{"num_hidden_layers": 8, "hidden_size": 512, "n_experts": 16, "experts_per_token": 1, "d_expert": 416, "d_shared_expert": 832, "hidden_act": "tanh_gelu", "moe_layers": [1, 3, 5, 7], "router_score": "sigmoid", "normalize_top_k": false, "routed_scale": 1.0, "balance_loss": 0.000662, "balance_bias": true, "init_std_router": 0.0111, "lr_router": 0.000621, "vocab_size": 14791, "norm": "rmsnorm", "norm_eps": 1e-05, "tie_word_embeddings": false, "optimizer": "soap_variant", "learning_rate": 0.00209, "beta1": 0.95, "beta2": 0.95, "batch_tokens": 65536, "max_seq_len": 2048, "train_tokens": 393200000, "max_steps": 6000, "dataset": "wikipedia_en"}
Below are experts of layer 3 (counted from 0) of a mixture-of-experts language model. Rows are named router (the router's row for the expert), up (a neuron's input weights, with its number), down (a neuron's output weights, with its number) and show model dimensions 192-255. Each number is 200 + 40 x the weight over its row's rms, rounded and kept within 0 to 999.
Before each expert's rows: "mostly gets" lists some tokens that are sent to it at least half of the time; "gets" lists some tokens that make up at least twice as much of what it gets as of all text. This comes from a sample of Wikipedia text that the model never trained on. Tokens count by the router's weight.

# expert 2
mostly gets: "andidate | Votes |", "| Team", " | Notes |", "|---|---|---|---", " % |", " |  | C"
gets: "\n", " |", "\n\n", "|", "==", "andidate | Votes |"
router,162,256,189,285,239,187,181,248,212,172,226,193,196,199,180,203,177,196,205,113,327,178,191,157,190,240,154,186,231,228,156,249,245,259,228,248,104,222,218,211,182,246,201,250,226,195,213,258,219,196,290,226,263,206,176,250,240,181,201,200,171,185,222,205
up0,191,188,171,183,262,180,159,182,158,232,193,187,186,167,195,125,285,212,265,237,277,285,226,263,218,190,168,190,195,112,245,239,219,170,122,178,203,206,192,203,151,150,225,239,154,150,132,181,251,204,222,184,132,210,179,215,218,200,234,165,227,205,216,208
down0,159,142,172,226,156,182,180,162,163,221,143,189,289,163,198,201,218,189,175,181,167,199,191,233,225,159,187,200,218,213,293,185,182,133,225,262,222,144,248,225,163,175,234,207,245,284,228,176,163,127,200,208,218,200,171,192,177,207,194,180,184,215,238,204
up1,226,256,197,265,240,139,243,187,200,176,183,249,153,203,199,222,201,203,214,184,224,249,138,232,186,251,210,227,226,181,182,265,246,218,184,174,71,204,167,164,211,236,178,144,248,121,167,234,170,169,213,208,225,206,172,280,241,199,204,251,177,286,229,183
down1,176,211,245,163,159,178,202,75,222,159,207,207,178,93,183,166,208,221,149,172,159,226,222,185,275,149,159,208,211,111,231,163,196,146,229,207,172,224,195,191,162,153,168,210,254,172,214,208,294,204,142,221,207,181,168,206,153,153,204,178,218,148,177,225
up2,151,181,125,214,158,195,212,139,260,186,169,269,220,218,278,160,179,273,186,186,206,185,185,232,172,156,150,258,189,137,191,204,139,160,185,124,187,161,156,204,195,218,101,216,196,213,225,223,222,225,215,154,200,222,223,132,219,215,161,136,167,226,233,100
down2,198,220,198,255,196,166,255,175,199,197,216,166,178,210,220,147,189,184,175,127,165,209,213,235,212,181,196,191,266,200,192,206,235,174,108,78,193,261,167,182,260,221,286,180,160,198,210,207,161,205,160,231,187,238,236,233,154,128,156,201,239,199,176,236
up3,212,187,221,264,223,214,229,202,202,277,237,142,219,184,125,250,243,275,205,256,192,197,195,246,169,221,158,87,252,162,142,184,222,134,225,151,219,225,204,180,141,268,150,202,158,258,191,193,262,216,174,217,184,175,96,248,171,133,121,143,243,175,220,242
down3,245,188,234,159,290,155,196,227,178,198,212,198,218,230,185,189,240,152,235,159,205,196,155,163,100,176,188,259,218,199,172,178,210,139,179,117,225,201,207,208,214,191,212,264,159,275,166,158,174,146,140,223,168,223,210,176,110,140,152,163,263,169,206,199
up4,230,187,355,139,164,244,208,238,239,147,164,160,287,204,272,204,193,205,227,175,193,283,202,120,234,284,213,173,180,208,206,265,285,227,188,231,84,228,191,178,292,225,184,305,224,259,167,208,238,223,192,190,247,176,216,131,175,157,279,203,176,103,209,222
down4,272,191,205,222,122,146,166,147,207,171,213,188,216,173,277,110,169,208,149,215,210,193,147,231,286,194,135,173,175,228,184,192,240,166,215,227,211,162,171,167,208,164,211,191,117,256,257,236,216,247,259,227,161,180,192,175,170,251,165,193,239,236,207,195
up5,238,253,150,234,163,163,194,178,178,188,283,229,124,192,226,211,196,226,202,163,219,180,256,142,238,258,209,220,171,135,232,185,242,120,127,173,190,226,230,185,210,205,175,224,271,176,218,158,201,193,166,139,174,174,235,201,155,166,166,214,164,151,246,245
down5,198,179,148,206,158,172,199,257,193,298,231,200,105,267,220,220,163,218,161,183,194,225,223,126,219,215,133,161,183,195,255,157,221,202,262,199,164,183,221,182,218,151,185,228,259,177,242,229,250,201,198,210,215,187,227,168,262,160,154,162,195,150,234,251
up6,192,214,167,201,202,205,285,174,240,194,180,276,202,276,196,91,172,221,223,209,185,244,164,212,206,173,157,195,146,193,169,164,229,208,219,188,249,233,207,208,200,189,144,201,229,169,222,170,142,208,260,225,161,196,210,151,208,207,190,197,159,214,124,216
down6,209,207,219,216,171,203,173,201,203,293,186,209,268,211,187,245,190,201,99,253,193,135,206,193,177,205,179,202,240,258,206,234,171,211,122,187,199,201,159,198,318,173,263,229,239,213,166,206,234,252,215,215,176,243,250,204,227,232,169,222,181,147,202,203
up7,125,145,254,161,105,193,205,176,166,174,192,183,206,229,218,209,164,96,129,152,162,162,240,214,258,179,181,189,183,237,254,202,200,127,175,158,107,147,247,209,252,246,242,166,211,188,260,171,252,131,204,249,212,242,118,193,230,188,218,166,162,262,256,135
down7,154,183,191,155,189,177,148,229,236,270,142,257,191,206,176,198,180,174,222,138,168,257,158,221,240,196,178,165,164,257,206,264,181,166,204,263,138,161,214,165,231,252,199,237,164,202,215,260,207,186,128,285,74,173,245,153,191,190,175,214,140,248,264,215
up8,156,185,245,159,219,96,262,173,196,221,161,215,233,226,169,168,203,192,148,245,152,215,185,155,177,196,270,171,228,193,171,186,154,234,206,211,218,210,165,228,202,189,190,147,263,201,129,153,202,231,198,260,246,220,174,218,237,173,159,260,239,194,213,221
down8,232,255,278,228,223,256,220,181,172,177,303,200,222,192,174,107,150,196,199,172,177,189,197,129,215,148,207,156,264,221,226,197,251,186,180,235,198,176,206,204,225,149,164,155,235,220,227,214,185,188,175,170,158,226,192,184,180,142,207,206,208,239,257,216
up9,230,228,208,229,80,182,225,250,199,266,205,239,265,194,180,231,189,212,213,148,189,198,232,125,194,217,135,234,241,155,231,177,198,187,267,230,159,188,215,197,240,189,175,222,138,208,193,126,243,224,186,215,196,189,189,203,217,173,196,238,204,208,274,243
down9,274,152,208,192,277,234,173,161,208,193,159,194,107,233,193,187,209,208,222,232,151,163,232,236,162,215,179,150,238,178,131,159,246,221,153,160,208,157,207,174,226,186,228,212,194,180,195,182,196,145,285,175,233,206,215,173,186,218,234,145,175,225,186,146
up10,189,259,107,174,201,135,194,192,233,186,129,140,210,163,253,168,219,247,228,86,263,154,91,203,162,214,126,197,129,242,206,130,202,146,177,232,161,151,179,220,127,143,216,261,211,222,229,241,172,204,258,192,148,208,147,159,164,186,187,177,180,146,198,197
down10,147,168,221,156,166,247,192,188,159,170,235,197,220,191,279,183,149,185,216,203,165,188,188,236,218,143,174,194,193,197,218,252,244,251,220,218,254,238,198,177,159,162,189,253,126,213,213,260,173,227,282,144,226,123,177,130,170,213,251,160,206,284,196,184
up11,159,108,121,222,189,96,180,183,165,223,179,249,161,180,281,100,174,232,173,210,157,190,223,242,214,241,185,163,217,219,221,183,173,211,218,234,207,258,172,132,188,199,187,273,178,247,135,155,184,176,191,185,304,211,233,198,204,161,117,198,212,234,208,159
down11,230,187,179,213,183,232,161,235,214,225,153,295,199,160,249,181,217,201,232,199,175,245,155,190,172,232,249,165,164,186,143,239,193,164,186,163,166,194,234,208,164,183,219,230,146,251,239,207,189,238,179,201,220,219,194,228,180,197,254,290,143,216,239,243
up12,173,234,149,189,225,204,207,241,241,201,232,197,190,212,144,210,218,275,204,168,172,166,179,137,180,302,169,162,156,238,196,190,174,232,248,139,164,207,204,213,226,217,209,145,215,166,215,160,257,245,210,235,236,237,114,222,159,103,282,194,247,317,148,207
down12,215,237,187,189,162,191,186,204,181,236,190,157,225,176,200,173,238,189,177,207,226,160,250,143,177,211,142,250,261,282,141,203,155,282,204,183,206,256,267,232,205,218,313,237,245,188,251,229,165,219,188,162,280,102,245,172,143,171,188,260,263,231,142,205
up13,159,173,176,198,207,199,195,263,156,141,276,214,225,206,215,259,308,123,249,222,220,238,174,128,188,240,173,222,160,163,189,255,227,142,134,177,200,191,240,141,242,187,99,203,154,188,144,161,249,200,176,153,272,223,230,299,225,136,158,233,211,176,139,188
down13,147,159,151,181,270,172,204,226,195,192,135,240,197,151,223,205,251,259,305,183,190,177,174,243,199,212,211,201,213,180,223,222,159,250,268,162,195,164,193,175,206,252,193,174,200,225,243,167,211,217,229,167,197,235,151,233,153,249,221,187,154,195,154,147
up14,168,176,135,166,194,244,246,179,182,199,237,282,208,171,188,237,233,189,188,179,217,235,169,201,226,172,187,177,179,157,238,204,178,125,202,147,176,191,167,180,134,260,168,221,225,212,183,257,152,245,233,266,154,188,225,212,219,247,282,187,177,112,217,158
down14,150,159,195,181,215,178,182,148,157,174,257,258,215,205,238,237,195,270,188,278,161,203,276,290,169,163,121,191,179,112,212,231,252,133,174,223,219,219,246,268,190,190,155,183,165,224,211,204,221,200,229,193,243,168,149,181,165,243,164,169,206,224,252,242
up15,281,146,257,280,153,188,210,224,241,242,266,209,137,187,254,179,221,186,152,154,227,282,164,153,240,189,259,184,166,192,194,258,176,208,289,156,206,247,239,192,127,162,264,203,125,167,144,211,159,111,234,154,254,215,179,286,180,195,158,168,179,225,205,196
down15,270,247,169,190,265,219,224,148,160,194,137,258,107,130,195,195,183,226,127,210,158,154,205,286,203,245,266,164,176,205,249,242,216,264,204,164,194,151,187,173,177,198,239,198,170,170,223,235,203,227,221,219,201,92,168,220,242,187,182,166,241,169,199,163
up16,173,242,265,207,221,157,238,237,185,220,217,121,178,204,170,186,238,217,220,167,299,188,130,204,163,182,92,184,172,183,196,224,209,248,216,229,158,213,174,155,172,231,251,127,181,150,269,184,210,192,220,249,182,190,175,186,243,245,308,280,147,157,226,245
down16,175,191,244,142,224,206,212,237,208,205,146,188,153,201,196,188,302,202,250,190,158,179,156,232,194,194,142,220,227,183,272,182,198,160,186,142,224,217,209,215,226,190,114,172,192,275,203,251,181,317,259,174,181,120,91,237,118,143,141,199,202,200,161,244

# expert 3
mostly gets: "°", " (age ", "- • Total: ", "% | ", " km^{", "′"
gets: ",", " | ", "% | ", "′", "°", "-"
router,205,228,265,240,248,190,206,172,201,251,292,271,269,243,222,190,166,223,176,218,172,262,128,161,139,232,195,230,198,198,146,138,175,296,169,178,226,182,178,171,211,253,171,199,199,182,207,205,148,139,196,214,224,178,204,153,84,94,126,127,195,183,233,208
up0,168,181,215,167,213,133,150,209,184,125,133,224,171,230,197,167,223,270,155,250,174,195,211,200,202,251,181,153,137,152,210,171,175,234,150,198,167,106,214,166,179,206,193,167,228,172,194,181,256,203,161,183,232,193,262,230,157,237,121,261,187,180,173,154
down0,194,177,259,210,159,193,238,124,151,207,179,164,193,97,272,230,187,217,204,189,199,257,210,232,217,237,188,196,240,156,215,198,223,181,250,220,171,173,237,214,102,196,180,219,259,235,135,266,288,237,209,238,246,171,135,213,153,163,200,257,123,220,244,204
up1,202,197,167,195,240,152,183,199,230,176,195,259,231,235,221,182,243,157,166,225,229,239,198,220,195,264,253,203,141,203,170,163,204,193,155,243,148,184,206,188,187,281,195,241,228,267,134,168,233,194,227,201,215,209,185,176,191,122,183,151,186,211,208,171
down1,160,193,174,200,187,180,191,201,204,172,235,264,124,165,247,193,242,226,180,205,150,227,257,184,202,206,252,222,237,207,184,174,187,176,161,261,159,179,212,233,211,159,225,209,246,205,244,198,202,247,231,179,166,259,200,198,234,273,223,199,187,224,156,228
up2,188,250,257,279,174,156,184,193,192,249,293,198,261,216,199,236,113,206,143,219,141,186,219,205,226,212,203,173,176,217,141,144,154,202,198,211,242,220,188,210,289,242,183,164,254,247,188,217,235,185,220,165,209,137,166,142,183,198,184,194,188,160,157,200
down2,181,218,188,121,215,224,258,159,201,183,212,154,205,256,170,227,203,180,194,229,262,206,220,156,171,194,226,198,183,245,199,170,238,205,177,194,237,96,193,234,173,252,281,221,192,204,205,220,215,196,185,203,199,200,242,104,196,174,173,194,219,240,191,213
up3,182,283,250,227,221,281,188,257,200,262,202,233,206,246,100,182,168,232,204,203,217,184,117,195,269,204,190,159,164,188,166,207,231,211,202,199,191,161,254,158,206,199,104,202,230,235,171,192,203,190,252,220,251,173,139,200,183,176,224,233,123,148,256,260
down3,227,132,113,164,270,218,135,134,195,139,173,116,202,179,206,204,174,208,179,246,254,298,252,217,252,243,300,179,193,280,198,247,236,199,255,110,183,186,183,188,212,261,156,145,154,181,254,145,192,225,249,223,212,178,242,152,269,197,163,202,227,175,176,188
up4,121,227,158,191,157,219,223,213,207,217,207,175,215,218,135,217,252,215,225,200,176,209,198,221,209,213,228,146,234,220,230,216,225,184,191,213,175,168,209,249,149,224,186,224,307,181,204,244,175,153,251,170,215,191,229,84,209,276,215,177,259,277,208,165
down4,203,211,184,191,218,196,271,198,224,281,131,189,156,253,184,178,186,193,236,186,206,253,199,251,178,187,227,189,216,229,249,260,239,157,172,214,186,255,213,196,211,198,234,277,217,235,235,206,142,231,164,262,229,175,301,243,169,240,179,234,235,285,163,208
up5,117,201,200,197,151,231,248,196,215,154,156,221,187,201,223,195,234,284,295,249,210,238,185,184,222,157,183,146,228,219,141,259,218,231,227,266,208,161,197,199,206,177,156,253,207,139,222,213,309,189,190,225,197,201,129,203,238,180,256,204,180,174,266,235
down5,137,215,226,157,233,170,270,101,222,241,229,181,194,193,176,139,258,144,231,197,204,146,266,210,268,154,138,205,196,180,195,273,170,245,188,154,171,244,223,291,182,158,245,209,180,188,160,164,185,215,197,169,134,182,208,214,241,233,206,175,217,192,246,193
up6,216,228,273,273,225,124,149,234,183,189,114,258,219,225,239,189,129,140,171,173,126,222,217,186,221,135,230,155,192,221,156,212,185,232,157,214,195,212,170,238,153,225,240,230,191,171,124,222,186,258,198,233,218,163,214,152,210,174,193,167,231,173,205,180
down6,292,245,199,173,187,232,262,183,183,212,199,143,202,247,165,199,157,220,223,224,177,135,152,254,150,233,103,217,209,137,165,187,150,245,226,196,194,188,224,193,198,154,215,219,145,270,220,236,189,213,187,137,152,237,190,216,183,223,188,274,211,210,222,164
up7,185,268,252,218,239,207,217,207,209,160,163,216,294,182,215,269,78,264,193,166,220,196,212,212,196,203,186,216,214,177,251,160,241,242,258,198,260,212,240,203,199,162,133,163,168,187,280,216,166,194,216,161,201,183,254,213,130,116,252,148,187,127,196,257
down7,241,222,242,212,246,206,149,202,197,234,266,246,199,164,235,187,200,217,218,215,148,217,147,184,128,208,148,178,176,201,192,214,231,207,137,176,175,189,188,217,218,250,216,120,228,128,216,163,236,186,95,266,236,245,235,186,210,236,238,227,242,214,194,181
up8,221,278,244,211,235,178,196,200,236,158,224,179,144,296,144,164,138,189,232,124,156,174,262,167,225,198,241,197,162,219,190,203,215,286,206,210,244,210,180,257,131,126,206,245,228,151,128,179,236,251,183,237,170,189,275,120,217,142,180,187,133,253,216,138
down8,199,187,258,196,228,268,184,187,204,120,242,245,164,202,111,175,254,144,258,184,184,230,226,199,205,220,229,200,218,206,194,190,197,193,138,219,198,244,253,219,199,196,149,222,183,153,207,196,228,215,203,229,203,146,123,164,226,290,237,203,158,163,182,163
up9,185,209,120,262,149,201,197,181,215,204,183,224,227,206,245,222,257,244,194,207,189,202,248,183,235,153,159,161,238,235,146,194,201,268,191,257,134,115,186,194,174,261,228,183,190,142,293,196,206,163,191,135,162,207,171,146,197,190,171,229,170,253,238,168
down9,202,246,230,194,170,257,244,256,211,243,246,201,193,178,235,153,199,236,173,280,226,274,141,207,170,249,154,195,204,222,170,183,229,171,207,183,158,175,147,229,216,139,97,206,293,181,121,158,209,273,187,232,170,246,275,230,173,219,196,205,215,220,142,168
up10,159,217,169,196,177,203,172,182,149,252,264,131,249,189,214,155,244,222,245,119,256,197,152,275,193,211,169,122,125,173,206,254,221,249,181,141,143,237,215,156,210,143,226,140,248,169,267,218,248,144,236,243,238,247,159,217,200,217,183,206,239,247,197,165
down10,261,183,202,227,207,158,224,180,195,181,235,208,199,234,173,182,203,186,175,236,202,195,227,262,231,214,293,183,189,214,299,141,217,174,230,178,209,124,230,195,176,215,205,146,195,215,206,209,196,188,109,195,203,214,189,160,183,82,243,221,161,159,143,211
up11,127,155,179,198,196,202,180,189,224,156,189,234,346,207,239,200,217,228,217,234,194,103,171,271,217,232,215,173,262,230,228,255,170,246,222,225,217,213,174,125,276,228,164,199,182,222,176,212,283,190,196,187,219,212,153,265,172,248,222,303,228,118,236,217
down11,278,204,170,165,242,183,164,260,178,174,233,179,218,235,208,159,233,169,183,212,273,196,206,291,182,192,201,202,241,206,120,148,214,231,224,133,186,232,250,178,225,201,255,248,183,215,143,157,219,276,156,210,172,246,316,224,166,217,206,288,135,142,225,238
up12,179,260,272,225,205,255,259,243,226,207,345,263,265,237,198,182,248,218,239,195,198,112,253,212,161,275,195,246,125,169,215,137,168,182,168,187,169,218,200,152,185,215,162,172,199,140,233,154,239,218,179,188,135,148,170,294,258,208,260,221,198,162,197,237
down12,231,187,211,175,169,157,207,138,244,250,203,196,211,162,176,223,202,208,213,238,179,254,184,175,179,188,169,202,162,224,164,284,209,263,194,154,186,140,206,198,189,260,204,209,229,174,221,130,184,162,218,202,213,219,187,237,213,219,213,156,252,152,191,235
up13,237,181,267,245,219,111,231,201,237,182,172,189,183,201,192,216,175,188,162,259,247,245,118,201,142,165,172,221,189,179,149,193,223,161,139,153,151,210,238,192,228,186,171,232,189,175,190,245,176,216,223,233,300,191,154,178,177,239,235,155,176,230,272,344
down13,146,223,152,153,217,219,178,238,253,205,239,140,211,196,202,145,172,175,196,193,234,233,181,165,162,181,195,187,213,220,139,164,136,243,195,221,237,150,175,255,250,179,204,179,170,174,206,125,169,180,203,216,205,193,229,234,209,146,174,287,174,194,223,297
up14,206,242,200,220,186,183,157,179,250,149,159,227,245,265,183,137,205,99,160,267,192,219,286,207,214,214,165,198,186,185,198,216,211,195,177,284,231,176,216,215,204,210,189,201,227,144,232,131,271,257,173,210,219,212,253,218,227,178,289,278,214,230,206,219
down14,209,162,199,240,132,197,182,138,220,149,184,182,213,217,230,212,245,226,213,208,165,217,256,227,197,213,231,223,269,227,234,278,244,219,174,191,266,228,289,131,202,212,169,177,171,123,250,162,201,224,175,177,225,98,169,148,232,214,141,295,234,217,162,184
up15,263,216,219,147,224,191,222,179,214,159,163,247,259,162,239,205,138,186,176,229,178,174,220,161,241,249,254,280,227,209,163,219,174,243,214,201,217,245,178,204,180,209,172,180,210,196,246,217,175,233,212,171,202,150,262,154,175,120,161,214,175,172,220,154
down15,187,148,218,263,166,211,176,223,271,226,170,221,158,188,193,203,182,213,222,199,154,160,217,118,229,236,170,131,236,240,225,222,180,234,249,183,226,226,164,183,174,217,162,254,216,246,225,211,166,126,192,196,206,187,201,230,202,203,209,155,244,194,179,234
up16,170,164,194,133,216,174,200,201,215,172,220,230,188,212,194,201,213,255,197,193,183,146,216,207,231,205,149,163,211,135,221,148,214,156,233,184,170,206,146,159,202,140,208,198,198,210,242,178,195,177,234,172,259,214,195,282,248,211,146,242,180,171,130,243
down16,179,181,169,186,229,172,171,187,120,176,135,220,234,218,218,174,222,250,179,116,171,186,240,153,261,217,152,212,252,200,247,192,257,236,223,224,171,242,197,244,163,159,264,171,116,220,257,146,206,110,139,254,250,163,169,205,185,179,192,156,294,156,225,231

# expert 13
mostly gets: " | \"", " | \"The", " \"The", " You", " | Episode: \"", " \"I"
gets: ".", ").", " I", " \"The", " My", " The"
router,223,207,255,242,222,172,145,210,225,159,210,155,150,252,204,199,182,224,155,182,157,245,211,176,231,156,194,173,189,162,211,233,227,182,204,124,205,224,186,157,164,157,207,215,319,210,168,195,213,235,213,212,267,136,263,176,95,183,234,239,185,182,219,217
up0,236,195,199,226,133,243,222,217,196,190,202,212,209,171,176,205,227,174,178,130,197,168,222,234,218,270,201,234,211,150,179,227,190,187,221,234,175,144,242,256,127,214,174,250,209,160,211,202,130,177,256,141,269,164,234,227,178,117,240,102,192,171,204,151
down0,256,234,175,184,169,136,242,172,213,252,253,178,245,208,123,209,213,214,201,198,167,170,189,210,244,238,180,230,208,195,246,129,260,188,148,220,211,154,171,205,145,151,171,104,169,140,225,202,222,125,181,162,162,272,77,199,235,266,229,219,175,184,209,186
up1,174,194,178,284,190,259,214,211,251,207,239,228,312,180,202,240,216,201,275,193,187,253,221,205,211,173,231,231,167,151,165,158,205,174,250,207,150,166,213,196,225,240,168,167,233,190,206,249,155,194,208,154,265,208,243,178,219,181,185,242,171,195,170,246
down1,237,215,188,151,240,204,203,203,213,154,251,158,188,193,180,237,262,220,197,189,161,108,158,135,239,211,238,252,197,216,196,165,199,188,229,247,203,221,219,261,143,237,206,170,227,249,207,244,159,189,208,215,179,190,229,204,215,194,178,202,254,248,124,204
up2,93,208,173,226,153,203,215,206,227,213,222,223,185,183,151,188,195,136,295,222,175,172,219,165,179,162,130,149,215,209,162,197,156,228,165,233,240,212,212,223,182,196,91,258,198,208,176,159,88,187,235,285,247,255,244,207,173,184,199,156,187,222,207,282
down2,198,189,208,189,162,214,263,163,173,183,205,142,155,119,167,211,215,261,196,312,140,204,184,213,180,197,218,245,189,126,133,164,206,232,218,172,222,172,152,189,251,245,220,222,142,195,232,175,140,218,171,104,165,222,187,187,147,159,202,232,167,227,182,197
up3,270,182,197,234,217,242,184,221,215,194,200,161,152,264,236,199,90,251,163,192,144,164,190,186,258,215,201,159,238,257,185,173,269,258,215,164,195,211,177,152,158,246,186,264,265,280,182,219,150,157,209,178,240,214,201,166,156,136,126,143,188,197,225,243
down3,254,186,195,164,229,197,217,211,185,220,152,153,143,290,90,207,220,171,193,77,190,187,165,142,230,191,216,192,181,251,201,141,239,194,206,199,244,173,147,206,193,281,260,163,235,153,195,200,180,92,251,209,234,225,203,135,237,183,100,259,197,198,133,189
up4,172,258,186,265,244,207,209,234,215,229,158,186,211,199,155,181,225,225,147,158,221,261,186,155,168,112,200,159,192,129,167,227,247,182,112,199,154,172,257,200,180,146,178,154,277,223,233,216,211,184,210,223,188,209,208,160,218,266,289,269,171,213,209,361
down4,210,185,232,225,194,252,255,224,197,173,247,202,188,149,184,261,180,183,147,162,207,177,185,206,103,178,229,173,249,213,233,256,201,236,215,292,269,177,192,238,217,313,205,205,194,189,259,217,190,106,277,204,248,178,218,161,230,243,219,224,222,185,117,186
up5,165,193,224,219,222,212,220,215,240,172,268,201,197,215,177,174,209,208,260,191,194,209,218,138,252,169,137,189,128,175,233,246,183,212,189,123,260,193,208,204,201,201,220,188,237,217,249,167,173,166,268,213,286,170,210,203,165,215,243,223,166,194,159,236
down5,197,153,197,185,155,245,190,247,179,158,228,214,220,166,177,144,271,141,160,281,166,279,147,294,226,191,196,209,171,231,198,213,128,107,188,222,232,239,127,177,246,117,144,275,164,174,133,217,199,182,183,170,153,156,140,144,142,276,209,214,213,239,182,233
up6,156,158,169,151,227,169,201,206,201,185,219,200,213,266,177,259,226,234,176,278,220,189,184,190,225,171,165,231,153,185,244,213,154,190,229,205,173,190,205,223,179,14,214,118,193,158,267,196,258,238,232,237,218,199,221,251,192,233,204,198,197,222,174,259
down6,205,194,141,290,212,243,204,194,153,217,239,205,170,183,300,271,208,223,293,143,223,222,180,207,181,136,206,281,199,195,180,168,178,237,192,219,144,108,155,188,243,160,188,192,186,118,265,195,148,211,176,221,251,263,165,180,215,202,161,224,194,227,278,223
up7,140,262,121,155,223,70,276,149,243,192,172,126,200,166,137,239,237,261,155,204,149,212,196,211,185,239,180,141,138,178,192,137,280,197,212,216,118,228,205,213,179,202,164,317,234,126,220,240,216,205,217,164,226,158,266,253,241,128,234,191,155,163,211,159
down7,198,208,197,155,139,166,236,166,104,146,160,275,267,163,185,188,185,251,143,223,274,114,206,186,179,144,196,162,207,164,285,273,174,184,158,164,208,192,281,192,226,207,194,293,188,222,135,122,197,205,154,233,244,188,190,179,229,176,196,260,317,250,206,241
up8,166,208,126,210,246,190,259,206,185,341,206,234,181,183,109,161,180,316,220,194,191,197,204,220,181,191,182,245,173,204,191,185,188,238,182,215,235,209,223,215,192,200,139,123,221,167,194,161,248,214,174,207,163,249,175,215,211,237,251,131,210,174,272,171
down8,237,126,235,166,213,200,221,218,177,216,205,235,154,127,200,259,219,213,195,131,153,189,186,196,158,273,230,223,133,272,234,231,225,158,165,204,287,214,207,242,130,221,254,238,178,183,238,125,276,194,154,143,134,196,157,230,176,190,171,190,140,232,215,203
up9,196,210,198,144,174,225,249,202,197,248,213,201,134,231,172,167,158,215,201,254,167,176,208,174,213,97,149,197,211,163,203,198,183,187,192,140,155,158,189,191,212,111,204,191,168,190,183,223,223,213,221,179,263,170,192,171,185,221,230,236,206,219,197,160
down9,226,181,189,224,193,194,174,137,151,288,184,183,163,219,251,240,206,228,217,267,225,206,168,181,180,187,222,200,165,233,209,175,176,209,177,202,211,199,190,209,129,223,247,196,205,217,233,237,168,230,216,217,175,207,251,228,253,248,221,218,209,243,123,223
up10,236,178,158,221,124,221,297,202,227,246,260,191,183,249,197,183,153,175,211,197,175,261,202,188,217,193,151,172,186,252,198,154,122,166,124,248,166,202,202,244,191,105,190,211,200,295,226,188,194,180,232,123,234,190,182,241,235,170,123,247,203,202,211,196
down10,169,263,139,247,202,204,239,169,185,213,133,151,317,152,164,172,240,256,219,154,278,212,168,230,186,191,200,179,200,174,102,187,135,184,150,205,269,239,195,165,201,134,107,149,179,206,258,237,263,150,209,167,163,192,274,185,166,266,254,156,198,178,238,212
up11,154,261,168,266,250,234,276,192,242,267,215,233,254,223,166,219,194,245,207,157,126,206,195,197,169,192,191,157,209,169,179,241,165,224,232,231,211,175,156,219,138,113,229,212,230,198,191,198,198,224,213,195,269,174,235,172,203,163,247,191,218,201,221,211
down11,169,118,186,172,172,173,185,245,199,222,221,58,205,163,270,213,213,275,198,189,177,144,202,203,260,217,272,230,197,190,226,161,144,152,214,231,174,214,234,233,172,229,223,146,158,196,195,196,207,152,210,130,259,195,254,208,157,167,208,218,207,146,197,113
up12,182,188,208,195,246,273,175,188,199,183,204,207,191,208,231,229,179,226,203,298,273,203,203,245,258,269,253,253,203,213,207,147,237,212,270,161,181,213,235,228,262,263,189,248,172,155,207,226,224,215,105,136,252,202,219,231,172,171,199,206,178,192,241,128
down12,285,165,201,164,228,174,201,237,197,213,245,216,148,228,236,268,177,134,192,199,227,178,187,156,209,235,246,259,140,145,203,138,150,178,241,148,205,244,183,174,175,271,246,182,211,211,147,178,207,232,228,209,195,321,273,192,222,142,188,209,167,235,224,215
up13,170,233,319,185,209,231,196,170,241,174,198,204,197,189,161,236,262,160,211,146,201,144,110,165,205,234,154,141,82,222,196,193,159,187,278,159,245,214,195,155,124,218,166,243,197,180,185,169,231,254,188,182,157,199,256,180,156,200,106,232,206,233,272,208
down13,169,216,300,172,191,211,215,162,254,146,185,131,216,243,195,208,169,169,241,208,208,173,226,179,228,187,216,203,147,204,165,153,256,130,199,252,200,222,224,183,196,246,136,215,173,155,250,195,301,192,186,213,171,209,161,155,180,263,190,203,254,209,245,128
up14,183,188,227,144,239,133,184,199,210,281,246,167,206,250,175,184,221,204,118,178,175,141,188,216,274,203,182,199,104,243,188,146,246,223,255,219,216,207,174,220,174,225,183,219,194,242,204,183,144,149,207,171,199,190,259,193,120,203,143,215,198,203,240,210
down14,131,267,173,226,200,302,190,228,226,174,210,309,272,210,194,251,185,253,255,232,195,205,178,184,183,222,203,237,235,219,190,250,153,170,200,222,181,174,189,231,209,218,203,270,243,148,216,197,301,248,236,133,215,229,172,146,307,199,296,243,195,204,97,249
up15,199,186,253,180,151,155,212,164,195,301,148,218,199,206,191,166,302,287,204,210,213,218,198,248,181,111,139,181,189,218,175,195,260,267,216,183,221,202,188,238,135,181,176,230,238,203,204,173,246,187,174,195,235,158,206,191,89,225,153,193,194,192,260,156
down15,208,250,200,186,222,171,216,241,189,201,226,183,190,197,176,192,248,224,209,239,133,172,201,201,147,238,138,181,172,206,262,163,188,214,189,222,191,257,191,196,192,201,295,127,208,270,251,248,249,174,197,98,191,207,172,206,177,280,158,186,228,167,132,163
up16,234,231,244,201,280,245,195,228,214,150,208,221,239,209,237,227,59,158,242,194,152,132,166,228,236,185,153,204,157,244,191,152,233,202,291,164,194,216,204,202,195,198,192,147,110,213,208,201,256,150,274,160,252,206,211,236,207,194,144,170,191,154,165,255
down16,195,189,231,100,248,222,163,252,257,184,261,178,191,203,202,153,230,230,203,200,220,155,141,211,215,219,148,266,117,155,161,210,258,170,185,229,221,203,214,230,215,195,164,232,198,223,151,191,186,171,138,152,166,220,233,122,204,228,234,180,223,231,201,231